Weights of a small mixture-of-experts language model, trained from scratch on English Wikipedia.
Size: 8 layers, width 128.
Experts: 128 experts in each of 7 layers, 32 SwiGLU neurons an expert, a sigmoid router.
Training: a variant of Muon for the experts, 619M tokens, 4720 steps.
Below are experts of layer 2 (counted from 0) of a mixture-of-experts language model. Rows are named router (the router's row for the expert), gate (a neuron's input weights, with its number), up (a neuron's input weights, with its number) and show model dimensions 0-127. Each number is 500 + 40 x the weight over its row's rms, rounded and kept within 0 to 999. Numbers have three digits each.
After each expert's rows: a language model's description of what the expert responds to. This comes from a sample of Wikipedia text that the model never trained on.

# expert 15
router:567530363462458543447494458523524513489498476532442486563468484505560482489562479493578409519453523497516459507512484520494465464502512472422497489478493512497481450430548540498493476423453550444487506529534439512545526507476457521459558502550484472529497475507510487502506510474562506487537497519455512564447390474562517450578583467446527481538531518566529496514544501556450531547507
gate0:468533465548454483429456514523550494470531488479470551503573452534518529492512484459551486507449571524493410508542400472469466502544573453445460500572445492563458458478510512480527513481517460461522444546520455511535473524522445499474527521553534491470500463485461468488530485514470510504556490480577540559495404448425541467607498515558494522522541520544485574531537428506545487481493
up0:456557564568576518493481470581483449517452567561494517528560503465392531475474549552570513427500505471505460509498520498495458473521527509431447468490487441505493451488470445518588519454426513553543482481558552560515479505519547460584470503515508477443528490523552522476478456457431501468435506449469508466508510515494467460438472492520481522528469507506567490543544516461578498506446
What it handles: Vowel-initial mid-word pieces. Word-internal pieces starting with a, like ad, am, ab, ag, ap, often after m or M in names and words, as in maddened, Maksim, weapons.

# expert 41
router:532458478459466521419510516590507437574538491494449484520528472508512535459529487477506488499563537470531489473488457473490419495531431503507536448555447542504493513544524604549476434500446552399460487518474515516546553485494531558450526459440529462525527493498509515529471517491506435512551512540437549520480562507490417444487554424518533501540525504447506472470536527555433568529457
gate0:487536487556549507432483487505503432482482449477472567469492507512551502493512532501521500520520553503442399466561495500515398531568529528499515506501455546528530512454548574498534484415474516453531514567503502490500477424500459439539525498475463499499511560448447564479500439432544494538554516542474458473462510464491493482551436432492591493555473514494493486429537432572549464535545
up0:513522538544486522512470556486559540475411522552554534509518539489518423448515469476510449437511436532575543473452594517512557459552501456531417472547500467495535560547558486464495507479512522477473483478431540515452499489474515496476501523513469548557429577477482513461440541436551472466452541520447491503502537479570492468505550491505520415500478447526476515408474492526534442513563
What it handles: Prepositions after verbs. Prepositions following a verb or participle and starting a phrase, such as with humans, divided into, bends under.

# expert 56
router:477569460497463538431505493512491445595511507520425512553513455485454497472501518491515468497482521478581424566514543529459438492493538505490539480554486599491574507522459569447504506472465485448465458530525454583547474464461468478457523438506570515581566477514506471512550525434501506545505514449427475538536442517519467472563508500459512480470491429582497467506544487499456534495466
gate1:509545507468472543461428491465529512559423532533434502472484441537519465462480442520440548540424556522532439553475482432501462432515527459532541476518550408463482527495524429524505501517545528444437507585473536533537548492450442490490597536495482590530512514480516485500439421492510495492474507515510502445546460523446508512503549526503414465511529488530492524496515545546549565480518
up1:570458480481587478549485497481519503500506497485592453465511508504587537541510484561532470483513503516494499422434523450494538489525478393523511556460554555516473490492482501420567543508478485511551534466577469485480553470546498497468454482463556527473503523408461485470482538474581463444498497508448539516497533427477588417447518472529483522554458473519473542465504540523436498461526
What it handles: Year prefixes. First three digits of a four-digit year, such as 201, 200, 198, in dates, tables and discographies.

# expert 13
router:452441431484422498486415500588577454491506530555449528523515510522531525408587515546420475540467575479528476513485449574485436517520479458472501453569510562484480491462472540492448503460506472490471547491539514472466537517477518490484471514519495494613538478486539512504491482552456465465544525530440569506518464451511472470590505509518488513480480493521557513506576430533513547484528
gate0:479513473487460515467455516581494461435505512478464492503426481531527493439595545509419493512497544499479504520519448494447471495492416520443523473521508562534483448553442440515436447514530499497529548459526516465538532578539563452518441467522474487496490554473458540481502435486469476505511537589524442467497534471539468516559550463449475578492536532530579542476574473575514469486545
up0:530522447546484475550470533609450549495523463490491468483439466551552455475594514542430495526455570529495459550506468511493487534501436413557500444527497507502503433454471419515516489476466456505545567475475506529457544586493547455562413483558526468477504452495521530505446454521474534524440562516517487468453482501501484526540497571507486527495469566514495523469542442515557514499558
What it handles: The preposition of. Mostly of after a noun in name-like phrases, such as Hall of Fame, University of, class of; also that, many, member.

# expert 3
router:494421421479402492525475464498510529456570447523488496489456524511478606489490463512505503509519508459618419555487468574502408490500537474477550474568508522415481501449525567510491495476455511512513489495518506538571520510472486469414549521561490496577504479485478512490476513531486444536574496567463465573487520492535450517495474518465453464493521478571530481503532517506463563464471
gate1:486425518466474487495509508487572509545568486524520493523533522494511468525487509584426466454523471483481509504497525491439449397499502475520445466455484535545503412490534518530505425476486552448510495475540469574568555528450427495552464481506484575455487539533514503477484502495487589523486577519460508569452522468517476501485514552491478440442425468558539516579542415463490544514457
up1:494488500472589474519458462436620449455548458492482463500501506499551517472463486573435464497493483483502505512494518451453461470493514495434458508506492555573557496555505483536535418448530541512490478520547513523435516565417510482507444482472497478421511542527484515514492561484500582564493489538534501478455448460569538489486479575586485465494539492497562432537456491520501473584481
What it handles: Capital letters in acronyms. Single uppercase letters beginning or inside acronyms and titles, often after parentheses, quotes or headings, such as MLB, STAT, PNEM.

# expert 45
router:528430379441447484472533479564603447556535499519489504503552525500500520442536507538492449497529496440551469475468498520432451467485451477521497440499464517445529518542534600525505420521421504427489450576495493535548547468476553549483555472483518510568503447461566476506531511499520454526564502564462509511528522448511467470494517459532578504513504517539489453481528531512461507502481
gate0:446468421476490532502558549578552504491493521559515515531563495424479554465468513576526547499517473487543519501469480556492469474518486484536518528506553507485544479526501576528470466526491440440480433469467448419509488465460485430467482543469513465526497463506514520513517465427566513496510547562404473562527511432555439487463589554514517523461446506472399479506497565505480546489529
up0:428443487577483498448579474460446488503508450524513541488472548527574510440481490587498498527562480434490441434437575521542517536529538512512605432507512538517519539466487490511438507522516429447522497477488451496486515485518409450532507470528481485562500486524510534474522551425512496538506425469499534492549531485473471568481537517539439495474548521534435449573465510508461545490518
What it handles: Table pipes and by. Table pipe cells and row-ending pipes in results or election tables, section markers ===, and the preposition by after passive verbs.

# expert 17
router:485509476470399474464464462543584470530515401503465559533524510448518507464565455578530406499534512513551488470498457509427452475544516477455525449510486538526483440487501569537504487497533545473533535579465518530566512497450499456479606442472501449571494576484523508490500574508521505467524460552466514524515425522547494534501507474524506513552561424525464473516515460512478474493473
gate8:534513507458465434489545577569486562520507564563537509478472451497553476449496503551487505457501454488595497542510437500538511431543443492503506496492489513486500556491458501496542532539468525454531580468449454480515457495482534423488533459482589546489444516437550575502465453451538448457482572474478523493509484536454532545471460578510476418491439546466513496506465472588507499457492
up8:550490502545521519478499485499540505474468489458533450545455559509495489523520549404531513451555511529477586502503472428500470565507521513442553504526541492536501428497556499571440498470533563535460408480529476522448481526398507533595487565487449518519454480499442444477422488546467503483500522451451530471441466535556463565573515461517490496539434434555503509474485519503514510503522
What it handles: Table cell separators. Pipe symbols separating cells in wiki tables, usually right after a number or name; also semicolons in lists.

# expert 29
router:465503457533413482468441539643562512501540463515421506539498520401519491457547505547551501517468498447529445477539502558485421484477509509497504477562462566458441519515543600517445501482508485539501422499489486474539576449504500480496561514529489446551493555494520466553527536463481491483522496516498468498555423499502466477540507480512460484475509401535543481458570480475498494486503
gate2:535480545502525485453503386568444459548503562497449472527515466488487492427540540536556465561465577417471511555517510571460518515517512485476518409523487448444506541541487453512481413434538532565512514456523475524543511518510538500475463489503454449497495387488561509554521471436489484472529462552541485478454486496511490474536537512502457491503540521527556440572568482530500478487537
up2:523439508491515566463577528551486562509430540538450421473505508482515519480554484483482532458509506507536507471517543513486484528518549471467459466557517464522538555501491520506527614504490523521528455481499445459445536496512487492496534524495516451458489505492516474464526488441543478460498392539432497462524515507531462481446599535554459506549485527378509572493481430569466399529525
What it handles: Adjective and noun suffixes. Derivational endings such as -ical, -ation, -ary, -ology, plus words like National, American, International, usually in institution or topic names.

# expert 44
router:559448462527422476397486488600509452526501528542484475582527516504496493528604497512500442465455456518468451535516428485514460544515542435478491537475460520417488504481526546510526503509534505453489467517533510478521503498442500494431538474559456497599501514486561441485548485510502466519606511523457516540454538521507433505480494451575473502507533456495484466502561477565475497420517
gate0:469492506548459522454532470490546539547505491553562576517480481429494424493520492479512445543551523543554510559520412452426479490522442527411528521462489490508453495519420491470439503517552474512483541493569510594499448533510531508494514519526470492510441578566479455553532508442500528533483532505495534454520547471476459489463544565457558459520475526493502523458533462501399473521419
up0:382536544489499450554499501556475539481539503494507515549473513510560477451538496494566542475540565502470520440518513581590536473487475513533532524566517477495515464541434492482501536460487529476593500509450492440507537448451446532600510477458531484448489450441542521508474482533472463516461459479444527568471548437541553448523498459467467487456490468478482536508403533531506523463555
What it handles: Articles and as. Function words opening a noun phrase after is, was, as, such as a, an, as, first, her.

# expert 16
router:471548477464380506482431483529529481563482507543476462508522499443483529408560418562539475499503551529557488440483445496494467506500500456508495437486482572434510461530486534449537530494502485515553498548532525475501554516468480478395499466519479519568530512468502509465502545546540497557649513571479551471505446508530509443532540466521471431516489473527487489530538518493441512519501
gate1:560418460420457520460465469547515484496489434498474526495528496496467555469569451555561529522539487477507527494478541468439493541462481453523509484458503544462518473494521510565578415470471532538502499536545507488530494474509551470421535471499521494535517491484481505461427561570543549521613512480545523457521451499530527514432501498487453413498521510505470432500568547563504502466394
up1:513518532516494449484522545441432480541515498553505472520470445497463456516452484506512505499511507528477507539422438575529562444444518448487485449544483562541499553454543448476471555486508474515496544470461536588454503525472461542512564536440443432436508538476590493523485479453511493475446500578484523509458522569511517427523490503489572582529548448487463440445515514445538507564519
What it handles: Table cell separators. Blank spaces, pipes and semicolons separating cells in statistics tables and career-total lists, especially empty cells or those after zeros and dashes.

# expert 48
router:468473453492484537475485491567581455547530506536533507519565427450506543431561470590504488473543466431528508517511435485493442499490523464482535478528496549485467407488493562521495451425449491478456529539551530461521524475457483446455517505515545460581527530489520444494529475494519475506488483527393519496507541447553523512558541526560498445522512455498545395470567517500488551445520
gate0:506434467440468581477540486530501531440506514488552480526591410490474491436542530534527482532540462455526473470455457477443430451495551513540504471539416587548535511493459498526453467448497531438454535454554488466484587456472520462519518517524511499573453530484557464497489506519501527535524467522461478567484548492536495470479492566427478515578500481539586464483561449492480512534509
up0:449524529507581577458451467580559447561499489490504517502545514462468534468497490522481507492483496542522538467507505499543458519508550556437479542488584487434457497448506504421477501496500517525563504470520520548475441494463400599523484444450508516423533470485461532528555442435425492508483538560468593431527510524472518473491480427547506479504515510466472524527515561557506466461512
What it handles: Of, a, mid-word pieces. Function words of and a, plus inner word pieces like ar, ct, ract after sp- or f-, e.g. sparse, correctly.

# expert 9
router:483557422459444513458486477525529484507519522564496558562505522473508566388550503509578481528498500498495468483489462528518486501480482544470541520465479550445524446473568523503512480473493552396563435584451513532502534489399466496450543478556492513559524505442517456510511525554506459513566432546435468522432467522521528484558531452487499506475523494490519491430560453473480542465466
gate2:433591483518513500462479578507472512465522453503508454584488496498500483475542452579500492481427530468551428537510538481489527514490509518546625501483459557452463529488520547514483473520516470489415471536518453495542557551508457536450483451492550436582505444496516452479498475527484502496483480503493462497448527519456511549503585548501484490526589493532442503434568456475426465537554
up2:445459553553470507461492504478443575454453587481479493461492455498538501504546460493533463475539489588527499569479492435515479487462444475485550535507506440460510505464501545553497504528482490579488487443477529462434562567468570522516488592477527501547480415419629485512555543497548500492491472481493551474481540527513520450506506494472496457486494520427536520526486524429427530494506
What it handles: Short i/m word pieces. Short word-internal pieces such as i, im, in, if, mostly after N or M, plus table pipes in sports tables, as in Nimrod, Biography.

# expert 42
router:443512463552484527429506482526509449578507514586418540596553463469496497421508482473488451495468530518585440522493513504487446451469516528510549416560476546459549500480508530494471463472515508459514464552550467556507477548498437496445544457488515547531548555543501500512507471480552473544556501491439511555515448450499490458605517515489481516487480405519453487518537473457430485515506
gate1:470488513514427510549508497510492575450493485523406557488438553472494536459510508519510478513459550554597503504510481391436461479518558487437589495512475534517531496519521469517470463488488535532549477485514508447450506546510512515408453498465552496554455472494564462467526532573559524435538481509456534559527519421435458525572508455532514429529454509515450491445538496528490481481520
up1:407446523558452487573521489535523486488516488463441582535503493450527504505542440538450455501508579480541529496573477384552500494465513493534615501549470463508484514534514482539487427467537512461551457482543465493472533532510577535468459493534451454499460498530575552472486454514550535412473486521540532425551540471470473534467548489472516479513490471506464468499517535474486488472568
What it handles: Century year prefixes. First three digits of years like 200, 199, 201 in dates and lists, plus scattered name fragments such as Hugues.

# expert 24
router:461508445498471536479529474548554425510502401582478547576507470480525489498504460522573442526607508472525480493456460529525455455518523505456455439500462544487502504449493518489422490464504519504462444526504455542573470507497542531464553530511491504488536501552526501471432561531451470442541460552487525483459472438524472468589543506476515496432566483588513456490584476469498529486530
gate8:471494577506495483509477534511584489530552493546474570540447492469489534395474490537489479527539443527520469517528527499453418492436487509485503430485490552538480454534495544515473506478492502461503493609475505520419488469514444492496511517451511552492449512526452509463448569535425514515539406490468531501573451526480549500472515532538489518441551500504561467509545497422541600535434
up8:550482499510578525502500575499496484521480568507506474508430436518538474553452536554486499495490456447512514533465501496538466556517531502549466550482591391488472531521495503518546479469400515513434537481412416472470474466515478417532453489487498447563477485481476527520536614492510485571469484471445485466563556537500490471460530514447486463480508514530504556529571555485482482473533
What it handles: G and g fragments. Pieces containing g or G inside words and names, e.g. Correggio, Graphics, paragraph, frac, Degra.

# expert 52
router:552503478517459524484443497527597434511502516528469531548531435479508555500476435535558413512483562475490484495505469470471459507512467482486515500518499533389509502543533557460504503438467571481544541632483521491440528473479535463472589502515511507516526539485508484498491525535563479525529464475485504498424493514495411485547555483458466486514500414456528437530578477535454569465499
gate8:406481471560496510486433479484488451558466496468508431530495534532473518493463449581448472536482486444481530455424481479548447557578450537543563504482535525492484469486506486515516458466494486550552516479526558538529519466486548493488553489498494553431552465570512519484432508531519524568474542472529475494447443464496455501613518477483471494488483458546510461508638515504434508460496
up8:527495475474509539506439501528473516455471481412556486429518462551498528480573489505520527438491556451514515605509529351537501454433482468506540491460517510515428476510540537483521477475506528489519506506449524535516490449471531509556472486572611512502498461412501504456445516465508510538560498474494518503470463518549507568606466480538554530570540511490477493459495503469496506454544
What it handles: Word-internal syllable pieces. Short mid-word pieces like in, un, th, st, nd in words and ordinals, e.g. luteinizing, extinction, 21st, plus first, in.